Experts of a small language model.
Size: 15 layers, width 192, vocabulary 16384.
Experts: 64 experts in each of 13 layers, a softmax router.
Training: a variant of Muon for the experts, 490M tokens, 3799 steps.
Below are experts of layer 2 (counted from 0) of a mixture-of-experts language model. Rows are named router (the router's row for the expert), gate (a neuron's input weights, with its number), up (a neuron's input weights, with its number), down (a neuron's output weights, with its number) and show model dimensions 0-191. Each number is 500 + 25 x the weight over its row's rms, rounded and kept within 0 to 999. Numbers have three digits each.
Before each expert's rows: a language model's description of what the expert responds to; "comes after" lists some tokens at least twice as common just before its tokens as in all text. This comes from a sample of Wikipedia text that the model never trained on. Tokens count by the router's weight.

# expert 10
It responds to: Years and table numbers. Year prefixes, digit chunks and dashes in tables, lists and ISBNs, such as 201, 199, 4,055, −121.
comes after: " ", "\n", " |\n", "–", " (", ")\n"
router:530500528469523483512467530460516485466479489513490486519484470471474532469480472475475541530523471523523531480478480486518488471513467484529521496497534505522465490489485514520494513469538468523513476487531524521522469473474477472479445512472480489539515474483474465481470524469480467515470511482526525509465478469467530542535531483511496482472509496485474460487464474462523539526527467464487528481482531492544517457529483468525473474494479480460502482524470533524519520528525520481494477479524476469468521508476485477514486471482472519522468523472515523531481462500531530513
gate0:541493527517527475504487537452509463471509504508518496543472498460492545491475507498493498533511480504494528502491490510534448501472544495506494484485528520498472507513510516536497535515565449529509480507546514516486509467492485499497478470482490462472497468544496528493518493485464500488456512459523521513467507439474521497531477466534521474514495539531511455478485502503496531499523511498520547498512511507520527480504521495499485480463501524467482478515449500517522532491528523510461504503481517479483502501491439525552508444499460461511492557445477538523498521492496499515
up0:487506527454510515520469526489496522514478482496502491507499504457522466492531508488507481565516518467529497522476499494490541499493477509530522481500525470514512457479376519474482487513531530510544501516471478500513493506486489521486485473515473480455474525515461496499465504507560506529497466528495482522483469511486522543542479470495512520446497504490503522525512522496484505478473545471487514480499528532498524466498497472491488537508516489475499553490549522514497471521530487503506517469487513454498551496507513457508492495523497501545465444493506501536535502485502528508
down0:476496494506479544496478435494508497454484530506522472511502456483527472492477465458514500527482521469533499537500489519471492515499522530458495494516504511489484533474471499487479537526495494462563530497501512473451480461529513489486517487545471505487510522498507483438453509515490520479519482502515522487482503519503483523487500542466486524502496518474535472532504472489518515474517530494505529471486574497456496494476507509518472535528481533478481531493526499485456461527470450457510475503514503491477493504508444491477466502484505480493527498440475449488490485488454493482
gate1:505484529505530463533498514531498491458466532514524520463497485494511520491508429470465509496530490496488498509498556522513457465509513486488473473480501521513458507487477495497525502460531515532471488461507523508505497507497501480515491522488432496480496508509515514455506533527450469508453479534552502474488479501504544492497510531507492519516498457481484484509528508480487580534486499470508495500485544498508541537515533474505470464458469504491470501517480505475463531478527538480505460504491512516517491540475484494462485461514500511471481573479485506499486528459483475517
up1:523525534552511484482512483555499491512455488496519552470482542481512465492516471517494509497463490509520456510488558494507511498537506485514475495479532523511490520489445498485514560501491511493491493509484507463483508521494506490530517457478456467428489522525559531479477522515493478462519483519487513498512484479467526506512503543479525541510471533548466486476493477490504529494467528504539496493489530490528526487509536459496523466526526520502455550488520505489485553485548515503547490489486542493506485474508513524485488500503480517505456520499505551504504486495462480489
down1:505494508458550522477483510502554503465505508523517442520522487511513486474458469552479483452465500483499507488505523511496450489498450468499525458501498530478509525466484532481488527504499508521512482538502510554544533474483544511454521508452509498475489502501508513482507493575483492526497484475519487526477471504510464504518487513465521520500542508515519492483492485490549480556487540473524501504491494549522547511498491512494493434471509480465481485485462513515506482471484511495489495496506481466474504473494508468483471483493474498542495510524488473477513500526463569496
gate2:507495527488527522497519475484506476491496508461537531505477433491469500471458456483487522515517517499531467483494491523491473468540528523518525525473538559500465484504468491517499474504521489527498486495515503475506529512525436499452511497475455494519500433484509533476471530496516529477473534528488529490486496492465507513511510489495510490486529465520490502457506518533508529491496519431499540465503489538532500455535545503486504506491506506494475502534488529425481547493503499538502504482483520489496505482476484478527486503506462490482511505498468539533497533483434481518
up2:485494529504505490484496565517542500497507524537497460492495540487521534482544502543520482496487505531469488491514495480506520483486492478444472446485505475483513535505519486459511518512499457483524493523504499513527489518491543561528502494525527510494517488521497495534532488538492522557509487432522498521501529530513483531482449508523506483474529489502492482521500485483509506487483466471483441518507488459507512486477472476489494504533467502490526471478507470533514473504512489453470491454521499500515510535580478543509534506524482522515460496495505463461484483529541515464
down2:505497492482519497466506502519477498522458500485545532524487473499473541481499522492506469524451489475502491490534497533473513463506520494527483495464469570514538477473470521489480491464487509453465485569470501489496486524498494493514491486517481486502479518498464474530512487502515458517508549496513466485489535495453464516503503533529534509434504500512541461500522509489518513478507516515465516541530484485497500525493481515526545505490477498510478463562498484449463471503506505471514490531508506510515501476431464477531524512475479453466495505522502479470479539510534470480
gate3:550530541444537461497473544446513489475503505494495521481514526490453526473492494441507493533510438533539483552501517494468525517484496487521516492526516480511490492465444497496455478508502529488511452481463536531505463492471498495476439482462520535474524525501453468532481523513495504514491529504522512508447490493489538508531524474502489495488490496493476510470509448483502529490512528439474525451513508494498485479516504520497474491465472486504487545494493538517497533473486498485518502483511500489502527497480492517512505470481508515525474498469533511489561512504497497512
up3:463429460479448529524497445528460529501495497495521487516491472495510484538473502516504512494480524485485506478518512503548459467525460471495473517504497496492492500478503530521528513482535475533490516532521493490494519520513493505501518509508510450526487457526542530464530490467485527489479503491437520482499533504506491511493525560527474487475511516484520475526442486500535496502519466509483482532487482504523507489513466488525529496489492473520505414522502478460478487502506508507475510499498481494447486497463530462509482523485491517468512522498495516511429437532511523495
down3:439472515528449479522540480541514498504517494483503479466487537546500502474523533555462504529521513531512477515487489497486496493484497499522525505559515513518562500548510523507491523546467488480488493526488481475525506510505484512518480526511532472471508541493502520531501509498461509510460478453474468470472498508486526469509531496468488464507508497498504501504530486498509516482456522512508460497550462457468494480496526549510484519539498473530468486516508501519482484443465535480493527525480530465533522512496514515486500486545493496473510449480506547507525554509473488481
gate4:497486496504514474499517518501453517450514503463536484539497496480487484488472486455520475512544497524518494456473473489501474506535479502496516488515529475555479477474561502515528488466512472502515457493511535518515476458555484503512489517433501497491479460491484537478494530490527481481473478492531497512498471455484523521491559496527494510496466472477476474443463501483500478539519489461471519525444527519527493460529457511494503467494503489493456510518493526509501520458530528490494486464506526491527514520487500520530513481481478491487497506432530474518468485529512512476
up4:492528516495502514500486515536511467542499437466518503452526492521476520541482478491524536513520500503496560475468509494501497529491493536509524501523490455497524487463490530510491454482515489577512489468503496526467538496488523447475461549521485507549511490532486515487495496479495468491475517511488494478513513503512559493499479518508477514493489480450549485500500507518519518517522467508523479546524483477462525487496481482473462478504552496500465484521500480500512499502511528534482445523471514486537490525453515507477451543491511534484490506531522485489478484488483464557
down4:500500487551505544492543511508470479495475471513518523470473479542526493506495499453488481458501498504530449483554498464514463495506514488513488496521525507538535490507535475515509495478478531483513447478477545475518544519517518528494502527515534476499562501477457534486495525498485488503506497519466483540533524519510510535457489494506499476517509518516484513500535536543489514536491486488498508491500482524482465561498497546470501444498490518486506508507482517514518513509495499530505513522495517502477470492538501487448488530595472457461546483477494481487477490492516530485
gate5:496469482490490513498496516533527492480527485478486488477497492493478486523497503471529496548522504510548489482510506503552512496480486487535506456477508486502517469490508531476498479470555467509501477531517495474487518506523477502506492527466494440501491520499510493482487495507476505489495487529552509546480536500473533489505533489534485493477516511482480456482509521485481488531490488491507542515524526483526531467502524496584539497440457505513437482489508495467498482501555494489533483517559493497454460551474526519497480544517448520521488490504485498500473464531474558531
up5:502495468519501516454497489551530520499512490449477508501474510538496471483518521466508526458504486485536479497513509502524533509474520517497560431517486490504507517516531537501515488488527476501497485537493466503490516489484520482498512513484479466527521543451552478488495490466548510464503494515517520526492550481473504523526509568506491492494487505493500499486506531482493483517505477493465487486502505476497500472533528434516534503473493496534443488477536483472482502529538484525501511533498485474489466502473488529522487535510439586466500482506494505505472474543503543504
down5:515500539520499474484500503523526484508508475497503517478514481506489485480528506419513526495514535547503490485500520491496478505531502494490571484465474494497514492502517491474523534499502533516492549522576484510498487479480524509511437516471534485496491485458511476482444515490521482476497487492462524466512524539563483519520552511485506521480499503499498532513535508523514485542469460489496505499566478507542507493510479491528503483478460505513500453533479487480495473500485499528493512550489539501481495464502503466468528452494498513525523509478471470534517524565489518518
gate6:495485483496485513526495482525513479489509467521500489482507459510472496475507508463523496522515506512529537488475479520481484513457511491575542523531500489512438518497514504519488515505511510506540523511493528533491532482477508473487488561491526490503509486463484535511482558504477460491475533438531516527470491489498542468467511488508496465466516472496513494485526480526466497533470478502465493498514506481523516531495525526505484519458497444503508446532464498489507556530539524496473528482490529526506508517465460447523521463475491491499528530480468552495474485495458528515
up6:504496503474512509500477500507518487473454546467526481518477490463494503484503496514468546532529478528498506498499502444528529481504501519442435470457498465493543478490503523470504475475483499503508443490551476474491474487501500484518504441519477509469527495525536496516523492503547509493532457534513441507471512483512498531539505468490482505512516524463497481523497501484533528474518479464520520492489482499489481509514486442516518511491468550503473521452510513524490501498468484499500489496562498463460497477515537510484504529511519488466418471528508474513502514509511492515
down6:527533507545498529496525500449512473501529497505511556502490511499447514474513504544512496519509502511500481507487475522460500471520514498512514534476482474542518511489506543474528535539487529496496485475484527458488498487454482455504540469505535493519499438515524523499490469501501521450473485459515480506521530446485504497513498517511521520525500518513477534476501502458505538484499479510492517436490487526522487554455501474517520484446519492475481530480476490492526512460468525491443498558485480514495536498491486512497534491466511443494442476502514532502493503509492498474

# expert 61
It responds to: Ordinals and table figures. Ordinals and counts like first, second, Best, ten, digits in attendance and score tables, plus articles a and an.
comes after: " ", ",", " (", ".", ":", "),"
router:513469514455513484526477517470525470482484482520486480526467478469474518479475480472477528524528465517512507476453469445533469466512491484539515474501518504530479482494472508525475532468513482505523469483521518525521478480475488470455478510473480489507525467471474448481467526508481478538476530469529498511482475497475506513512499464527488470472546506485493479474459471474531505531514481471459523472478522472508511476521444492520472474480483467469481492542475537531522518498518533485481462474528477482476523534487481478500455475484489509539467519489526526524478476488531524523
gate0:487543537464492458493507519508499487509513509544466484481458492517505529458443486477463466507510517543531492469503516491464481517499470499479485521478519521490447477497473526544468504514481464492487494471468483499467498494459488516490522492546489515504507505480501494485473480502518456491506546485560482498543475481486500517533490485475490476441507498462470484496514494465541511483519499487518485484469488517476467437494465480532506524471448512494522494509520493517530517562530438478544502508474453523486495561512473480482502521479510483503493521527523503509473506505495513530
up0:501511470519514529519417483492476487462459519475552474533551533501517503515540494496549529505491504475469504501508486559513543467494525519495490494480503489489556512511530524468500512504512541494514489512539518531508503482500484543515465499439500494500538485476511473466500532521500503524528482531432492518500532503523476499506502498518486500550513520527518481485508495533451527511489475494497561495526487483513518495502520505481484432494554485517509471473495528499462508489475524548466509502510502477506484489494521492518503487511506508548537512481504528482482473503528552474
down0:533480472488488501519500481503500555485492503483487504504479503512506534509501495507475522485515516525513525485469541505515531542524470507492510457489514524531499453499494468522524486475522527482460493502494541456520481472464486532497530490547518515533480541512463520536506465497489456495520490504499486576494480515484459504528513521476555500505506525499482513530523525503497483561472509476510514470521426541468452511510514500517504478490523490475515499502497494463510491472477517486527490510505418489516427499527509509458509496470468499494502481476495462489481490546497484547
gate1:548496556503502485463514509497473495499504472519488470464532530500505529488493478504486479507463475493522443498502470462516492508497494470558522528504522495476501499484516497513483543448462458472569469487502524491517475474522472537507487480455482508500476467511509505503525484522491486510483516490492519501426496501481492474519522496519469521512544510503461506473497476492494469514521531521472532480478511454538460463527515522506503509514511520496485489556529504469477476513504522481482488515474488487517456553517501490493487478503478479413472530512504504510458494540470503541
up1:514488554487496483481473516496472512487530486488491489469556567511510531495510473505471489512486474496514488478545496490500497475493470476561523520501531477456523515489523491526465519458471472465543478483512527489489474475518519511497471478482500512465496491503508475531527501537475503511465504474516519510429515501499506454495505491510471527517522499533435525484512488494488431534502561519472522527500513469525470468521474513509516492488523524501496506514529493458501470481463514488511488505478477493513442541506486520493483489525476480447455488523502521509448504544485506529
down1:482500483533503500521505503501501522534489523501539510522491482489539494487521494488479457503471523459495475517522502506525522539526541443545497507491485557517447492474492500453525548507555497471490485495493497478481496482501447504504485529521513470526494502469521448475527465501486494478488524523475528488520497488546489498507485515507530515508505490518510539468491514541494497466499535467507506533498513491561510535497536500483524467547491538459518460482481494481490484482439473526469577524529508506486483494522519479529532492501528526458488492529498482470480528475488505453
gate2:507483483447491528508467526511482490503490527484509517525496507492512544461536498466513527483485467483508509541449462471505473455491491473557499540452486523544523487480494488497478498516489492528516469504486503501544507482528506497481444535488465473524495474540496472466480533515506476519499530516518500498504538498520513500509514482519505475530540467529510449497523505487546496499491464499498500460469538451441490479490498525517478508479477504543473529507494476512514481509512512519461531466486479540463503536545502445461459479497503462514478523478514527527490460471523488498
up2:490488518523531488514502505481506500488485480511485482469492519520521489509494528512494494501506530545472498468539548528519511539504484518437495485516515460477468500536513494484516477534554475462497492464559492508492483521470471500536517460494526487456485501489522535518493478466458493495475466457499487498479499490480508511500495531486495501443482544502500540511530503513465518497485551479495523501515491519586488468506501512489514490530549524435504464509513515504468507504493517477497477597495496455521488498457504494535538499511481538467506478503505518517484517515496513474
down2:501479526539529497469440534495504515479495473494513478499512497565466504515486529498474534473498496514510479482498497470494497508561543481507528476486497511511499531474496499480471510535507444540515542523483439468520506507533506486499507513472517466491555528487496525515477440515519509465472501460474520517528484487481510487494495525488519521502527483542504496527510475497466532509525462486494494538498449502551544520497498492534455514508505508522510480480498487498480484494478446520431506493481462527506465489493525543485512463498494485491488511535492555528483554503509515530
gate3:519475509454488497498552499486486488491503529474470539507506500518540480497497512484510490478532487459538509474485448494507491486484503499521490438474477526554506469527447483540486526488503508480470471531521541463541526495473506472490527506501494503473490508453492469491503511499503480510476496504515488525509488528479474477482504498571471483527537539455503494521496500513505460508501497428463511491544496491486490483515475468492455524475519491445523495524471522469530519459493551475492501474511480518509509487534423518471496482528512506532497496495530479484508459477505531490
up3:485486477524508508463454480486517485529514506553529452479483484492428507485503507525525505524469517502498503512498535457453483512488475472515550557515534524452479499481530534510492470526493511489494485480455428519463477507493481526505511518470517492513487491494528520475500498514537512517536558488524483471471488473491519520544503480459538503476487441520477485480507484472510490543484479516514464523463508502529522473501534486446474497524456554531510509514509483498518500545479496503520539511492490515497472517478537479496522514481486491488493521512536524455485505492495514519
down3:481506480508480519486497462502465465531476491555475498495544474493523494502507489495488506521463493522522485517501487508515480506520518440519532518559466497469450472473509492477467500496498499451509483485522506534458524533488534487521476459479509513465581480504510468460502467467491502510497495551543490473493535508532500478467505495505496496502493496479548539506484477514512510494508499503512488468466509455518465496474493508446498474531497530474528484532486452521475501514508460500483473502483520508537473509528502549539503491513497525487535473497490437511455511462502525460
gate4:474522506476490495525488492497454506466505461537501475536518474523511512499499490504520514509487450490536432525533517519499503489462531499495538443512499500534484487478507512507505505486478468538518473509471498528467500500490530498453515479473472470528478515491506482532498497480451495532498508488457478463505497481524509539561472482487452527447515546493498476501522478490549497517545461519503525513518491490499496465557477492523527502517482490493514477487495550504473538478523504504495535477502502500569479523501479456471484474489483483516446495486485482474491523560525502473
up4:453508515517490495491528489490517484504516497525525492504532479552531503497468496461515508505457475489540467520497489488496515501460522459481493504505477482519509480488471503471464501507455474531499465538473511514499509509503504480500509462501528494493510518486499521493497496507432459499551505485460449471458515518525508523539468457496464518488549486491513481501510490533574459464533475490515534502503458528508517528510509463502550538533498458492514516490516511497509509498502477475506534473514494507551465502477493485457463494476469470488456457498530451469545526507513517477
down4:501516538482530495479542517521492442533497538503509497520476486481470508503500471504501524510488486509484497445505495479516487472479471492549508512482498544506503483498493517501494519515480523429535492513509532520479495528447488488505503509495480513504534457498515519464524442512497498537537442497465485511497487470439461486471483498500486490495508542473497491499506477492499503491483530503511490501529492432591516500515515494521490496451509461488452503500497533528529467469524565492502476522482487498510474506520531518489496442493507498547540517516543496496492502502509530460
gate5:510508493498513492473473482519499494540501483481464480506468512496460519544532496524451540489565482477495470487515510514500457504519479457552515494525505490493482516492506529524484489504491481493493510502514535518503498482506536504500483532519483498502502490491449492527527503500529469510503562506537478531508534500455517495472524467488514484513569521474490489473472496508533475536532475472501506480483491492474486453467474517497448471499504518491486472517496524502495515515486517529477495454456531507448470532532480474487474522522474486501480495512481484460410459484496451544
up5:461493492482501535441478477515487486523482510516461497484474532481483499511547467509468522512472493519493509511489510504520482533504507514544521498532456486478487492524498496532508498512472492519527466465485537517511567482492553465479438541501501503467510501522496489466484466454513492529486500459555497493557483535460524520456502501484470520513538492514497478480487503525503462532494507487518483513476492464498460463470502528483458505537532539493516464474511477538526514537467503519537530488486495472501464525509452474486526484549489473481507509521488483493460477477506486499
down5:534497527495538491497448484491527511522523484497504523463498482507545466465501468512498471484545529519534523489500540496495480522477478483519533507487510503461471491505527552481519479497544524439514495493508493505509448502477505483525465490465502488512507471504457492508459542519475476497502566460502494531517494432476505492525483519512514441505473505495463513478525505467515503525496511494504522499500485487519521456529503481430497483463437443510489468552472507471514485516484499471499496511520517520470469513515488522532470493495493522448468497528520481494514530501486499515
gate6:501487483496473493514502529526513448504482478516451495495516470548521486481523490481488496501518482486561531478515444503476512472541475500481514496455531519523494493504485470539499492490494454471501521512542499490510476510504476498503509445470455485509480557502503510491463538509493517536473512481520485487493547490499513478519546457471460497545512507488483508461534517512551504481514511506509541485516511531522515499541516526534519457490490506480485498493516504526433466550498467411487480512496485477501509495458474490547487499492508502509492488517554476535512503503505484469
up6:522515529464467465517501549491511486530494481502489512523490473485534518489517485438462499497443522511474474471480470519492484499505502521469517527477471493507481469493488517503450541490492515528485558512481477479548520527483488500571499519486503497508478509487501459529463494559495492522518504541493483467514491509518482485476531495453495481477514475510428522451512505503475543517493477518524492483505507529507494483493486476501530469485471519526496555454520517503477462505492515491469488534509511486514507505480540514500515530533544525548510502476570500506515449493522488492
down6:469482460479512497490466500509463518495482494477484489547510497518476524525526530477515516522494509500505499510508527468487477465504475531509504513511532508473475493486540455504483476501493538529498505522513483486483509488480489519469483479448513493493505502523483514493474488510499516469439488519506467471488480491495497512481505484497475512476495509527483513444501549469472476504502504476438504511522425535484519463524487478519455486531526486483539492487454506495509504510519557561505461541556468524522580554467517501502511494527504464497485505508494466503530553490483492455

# expert 51
It responds to: Multi-digit numbers in tables. Digit chunks inside longer numbers in tables and lists, such as vote totals, populations, IDs and decimals, plus spaces between cells.
comes after: " ", " |", "–", "200", "201", "202"
router:534492522464529489522465525455504477471466485515491503532469472477465531471468486481474532526513457515529530470473478484528473490525466458514528466482505510523458485477478515525487515482524474511526482481528522532536490479474467479461472512466469486516520466481481466490473516477482467507487511477517514519480474482468515527535510471522479469467505515483483480475471481468529531515496476470480532465479535482525532465529479471527481472478486469461482477524480528534513522523532526478493483485525462480477521524489489477517480471481481527524460529461528527526472459515518527515
gate0:480485497494507512502477458515483515504478467462534471569455505488463568492504440478477491508519491527534516485480537511533472519506521468503529440472486484487495460477472498517508496478541485502513515449551497485515506471518475462504500490507473448558510474502509504482496520499459522518502508476465505525486539527465507552484529449516527518467511525494460467507508494500547485499481495484505472455493495526525533524514525485516510489520483512483510525508445499559459520459524514477491474506488492511472532521499510487511489491503512495504498512519495469511504521519500446529
up0:477495492511506521495504483515488488523507500509544506571483522526472547481501443493502485503487512521504495499481532529498484515496544480489493459445445486502481475494466483495513477514529470490523522462546484500524507491513472442511547519518498447506506510493509554502496489519476503504527507503470504515459530538445495517482512452471526525484514531484503468499531514526567503490438493495520463451507505524495529518497498508501498481501493507498524523504451497528436512479522518495492492505499492533463563514501521508531490512478503507480485507517508477511498537488496430546
down0:518481527463531488512463516498470477494457428516501526511519506475468527505520509523519470506475483528447456471464474505481479461487532462468510506498516500461490525523509485507493470487473491508469534515492521554504513531518477516472532504466502554488479491499489545499509489457509499465516504493464504493449510485505537513511484499501516520493522483462460412515485509480485490532489470494501498466503491503538476540529487457486470462510465516481500480516519505488515526502519531489485484440494538454517513515480486494479512498551483496476465478525533499460494461503510524480
gate1:486497497515490494508519505487506482510483486504486469499484487499470527502495483492512497513485457497536527468439489474509486484512504478495512487486522495513484501487440452500548500455487484491507507466502502521525505470444518476503451466460518486488548532497515473564504505497479502455508490503497519498473502469467515541480521468517497530492506481502481472490499514527511567477501485485493515486542520495497511433513501518546452493531489481484459463455505542492510516506490565502483489450493480503513530505506497496503467467470477509544506507440494533486508502488548542573
up1:511503483504487503538470483509444528455502492514503481510464545478507488511479535485450499495493506469451530479510490505474513512507450491467504478511468477484520493453506529508504496507521458520494513519481493477532517492535503492510501522501505473576483489528495534475499509502465505529465535500499532476514543495499500491481543579488498517541480473488527480510483528503474483471508532495451467493493517483507495509481522449524508485491454463531531504541449443526476510523518519491465509530519523498482508502499499485507527474507503499488447521539525500505490500546518455440
down1:466502477501499472477514448502504518501510485488483495489514493510496534463503521496477495498520574481473485576469498471502538434474538522545534471524496486528507507491503501511525503509438480484491530497498549472468490496523484477487442465534488494503503486514432479510523504501501509512514533500516457510504528468497493511507469477506498506530484512487444484484475529466443506491517516468465497488535465540489515523506474503510481486503472539439495500516470517494496507485482506501565520511513495488455489506537492488486501507504536507494539514510475500498570496482479511471
gate2:528528542457530503486503512489457497554477477521514523528475447466496499519461495498468499541510489491535516498473486489505513506514497492496462472448512493504485529516477509506509456506493522531528478480547486469551473518428454513471540488468466496525541511529492522523504534507491495522536517449546471514495474529481484498547472528532476507465529485514524513498506495489503560520478503454479483458488473513533531485489492456474464485485513483504496500525507499510529507514524495489497527521517484480466536494507515493480464471516524462561516496509513476522480500531483479489
up2:512440470531487512501469518475515516462477530465492496494500539517500517490511529478516499474489521541510515537507519511507505454501483471472523527535498511513484497503503478489513508477532461485502549503457491507458541494490516509523466497502504478453498458469519494507464482462537511489480474504460504501501526500510532537442555471500492503537467531484499476538482465463502483511517480516506527511477510485502531478541505559533541523521508504515484485513468514500478474494446496519505486498501533494510485537490509516538525502467481554460421503498492536514466526499556500505
down2:513501524536479570484465475478499475517522507446503481479497508490491481506532527497523559491495538484499511519516502518480549479480524503483494494500542503532509546501535514492485501505496522544434505463484527533582525495517514484531487477462562471519523488470511520512498516480495522523496480499527464475498532514519489518491504473446491497502464461496508494484510512513473541541529539536480471503511486469516482465497491509475501524468497522490556490480522518505479478495468422520493483525534526530519500477481483495493511516490526522481527495486523494501454503472482529476
gate3:523472527524495515510533481516527482514460482518508501538478470483465549453492500476456464521486531471549487482477488509518460500526504469498473506507505516519506460487489544510481488514489489521532481487492475496491503493497495488497472485443448470528480505512516475517450528405531447503499530475512526480507464453485543516532510494501573527483515501443481482519520496492491487504500484510485466490453499503482494479529496516501482471497512484481450512465500515543500519552539513478445505517473484481485488494478520503516494492479489513487479515475512526523487479476538486506
up3:522475492531511462532552496518493491491491468521522510464474530528512508500531489482460501531518489469513450468507515521445496556505463447534467532521498509528487482517506508497495482518469477487490477491498474494512468505519478467512494482466539471506479485541507466516486517485474470501491491502554488437520464490501474510521498514470519520500533461533467523558518499519504493524474506511539486508505543521490492472494507444499459502467488505495498509517476497536492521514499492465426540477494454521485513483494517506491519486471518488485506485456548524456459511488522543493
down3:508498455520540479520485499537496424480497505488480465519505464476569474547527451513501467492503552464496507506506502493485515498505513500525490475446534534510497459504486477478530535479504492524519545519503504492507461508500475513473475500505495503461468497478499476471496514525509502516479524526519515533472537485534503486535541495531565512483498474465510515481478504521488520435509464500501521509500483462545523514484519518501492458519468531479547528531478501503497453480502496472513511511493504458473515475487485502445502520536528532501485464476503533503495450516500522499
gate4:532482544466501465491505487503524507482475501526529468516522494503492513489497480476502515476508488416494528505509507492532486522505495445463512469508527529521476502501468535469480535452503528493489494509497481493557533537497497519488462495503473472479533486489518465462500496518509474511488547502486489517488524523536493503449487493560484483496548545525502508471514494492535456508504490474529510467485500489521500509512496493510447512471487463474502489564448508456534467505489532512470484527519520531504489422516499499526494492502456465504503528504511527518486478475505558497
up4:522517517511504507487497484497487491475483493502503468473479518508504498506478497482519489484476504487522492481486513505513530514469531499416482477496518495513502540463517494516572483515524550513510470500533500542453529538517503478532555498501495533491461521465488532530507486521528474554455504455466497535520475520482488486505479519492473547499491537548526481544465499498552473504485525471552483508455474501504500460515499535529508487513506481520494521496519486477459518464546508514539504483506463492529477506503526462520492452465452472522477469524513519489508483524484508491
down4:467521477501474537500504454458457513518486514528476496499519514512435510528509485458504458526543535532518532520509536491470489491501488504507498471478545529496517473473496497482515519483509516516475523510475478512478451482506479481500476490499476499492485521515471485475476497474456515486521507529495501473503489508499509499540524504465530474515503464463505479490471480489524510477466457507489453497468533533535483498470525465476488521470496529476469456507524447457481515498438527480500486525484455505508457502521522463523523531524508487518535535513452518501454520492507539441
gate5:500481482491543498484516463480507473489565491495551527488522458449480509496468484479495459518503453535489509519496475449521504482531479498507504484483493450495467501500496465505501499512519477532521492488494498531543526503485496567508497533481483479490561498483501531526474497495503503580481463457479489474452504540502492504509557488542483502502493483526501479485479486485479496511509500463500538477506522461525502498516483491533487500506498511450502442467472512517500510496474508501500522553541488509497504503471479470496487512460503494519503483450515523519524529525562540507
up5:527524508528485494532446548523482512493439492514453468497461505537549527443529526537500527500495532468505554513516519539482504534504518515520509501554523500492505514491503515502487506491495525451523511523494511487465470452542501451482485472511480496520429527518463472525540530476479462527492520500488530496487515466535535505471491511475528493512487509456507506501502488510506492502512523529470479537503498526449502510497500493502494484510530484540497528551488481506548490474502502520493497460486523501525479501505510522537517450515484503454508516479484476486466474492459503527
down5:524458488500474500498531467514503505484521491479490522473484529480476492491480495477513522513478480487487476523487531514493529478511458467512531488510541527477536507497484508516482433522478505502510449448501533532467473522511514483508513500501521515508533461490489509511507473525470535525507502552433497500494530508503505463547520511509466519521450568511489485517481493516497478437545524503492508523554490490433493501502499507501521474511528516492489499529493426518528475494496542526499502509467520495508493478504483481454541510526500465506463493507484456537475559508497492511
gate6:500470487450503483522496472481501501455479477490483498525503512482452523528468507520474533524514469500542502528501491470506500462524470477489507536506507545510508501540486521504494512495497463465497476468520485511515499529470503487470512492505485464522537560479481496542471542467492548504464535464509532487512452483472493492521527475517486493496489514486491485444522477506554539520500488473504496509520528516509517476546463507484471491478476474494521488531514543529486528458507534478488413500508532482457505505508496524517499475502480542492476560475532471537482491530508515478
up6:529556538482520463512511506491527529521484527455527524545522571486481504517496502516520520488522499529470516522528533484498489522537538532492472472500494472458504529481526492499461465500487490498487508490524519451485467518481506464511518527503474526476460467517527506527486508475524468497510502483512515503466528498495509480492506522511535454522531505470534460525444482471489484510414501504462500488478481526498514460493485475558494460424477505471526450492493513511512532481470514529459495538498504521503513478470515489478486525487480502515505518493479485497513525497493474498
down6:513481496497504501485462505478504528507485519495527484493518498512512475497528491488435498509555497553525515500510490486450517530469462581496474517533536549533514511493507504483510506485464543485472506477478470506533515445447474450518502541474515482488485487498527496471449511492500521492461480525488516530488510485519482494484516487476550546489502508443514502492515524521480468518542525489516485492517521502485533457486512483511523545506497485462503496507531549498461501567495494448485542492512510518493497501499529484518513535530525480517510506461514522495513526489485537465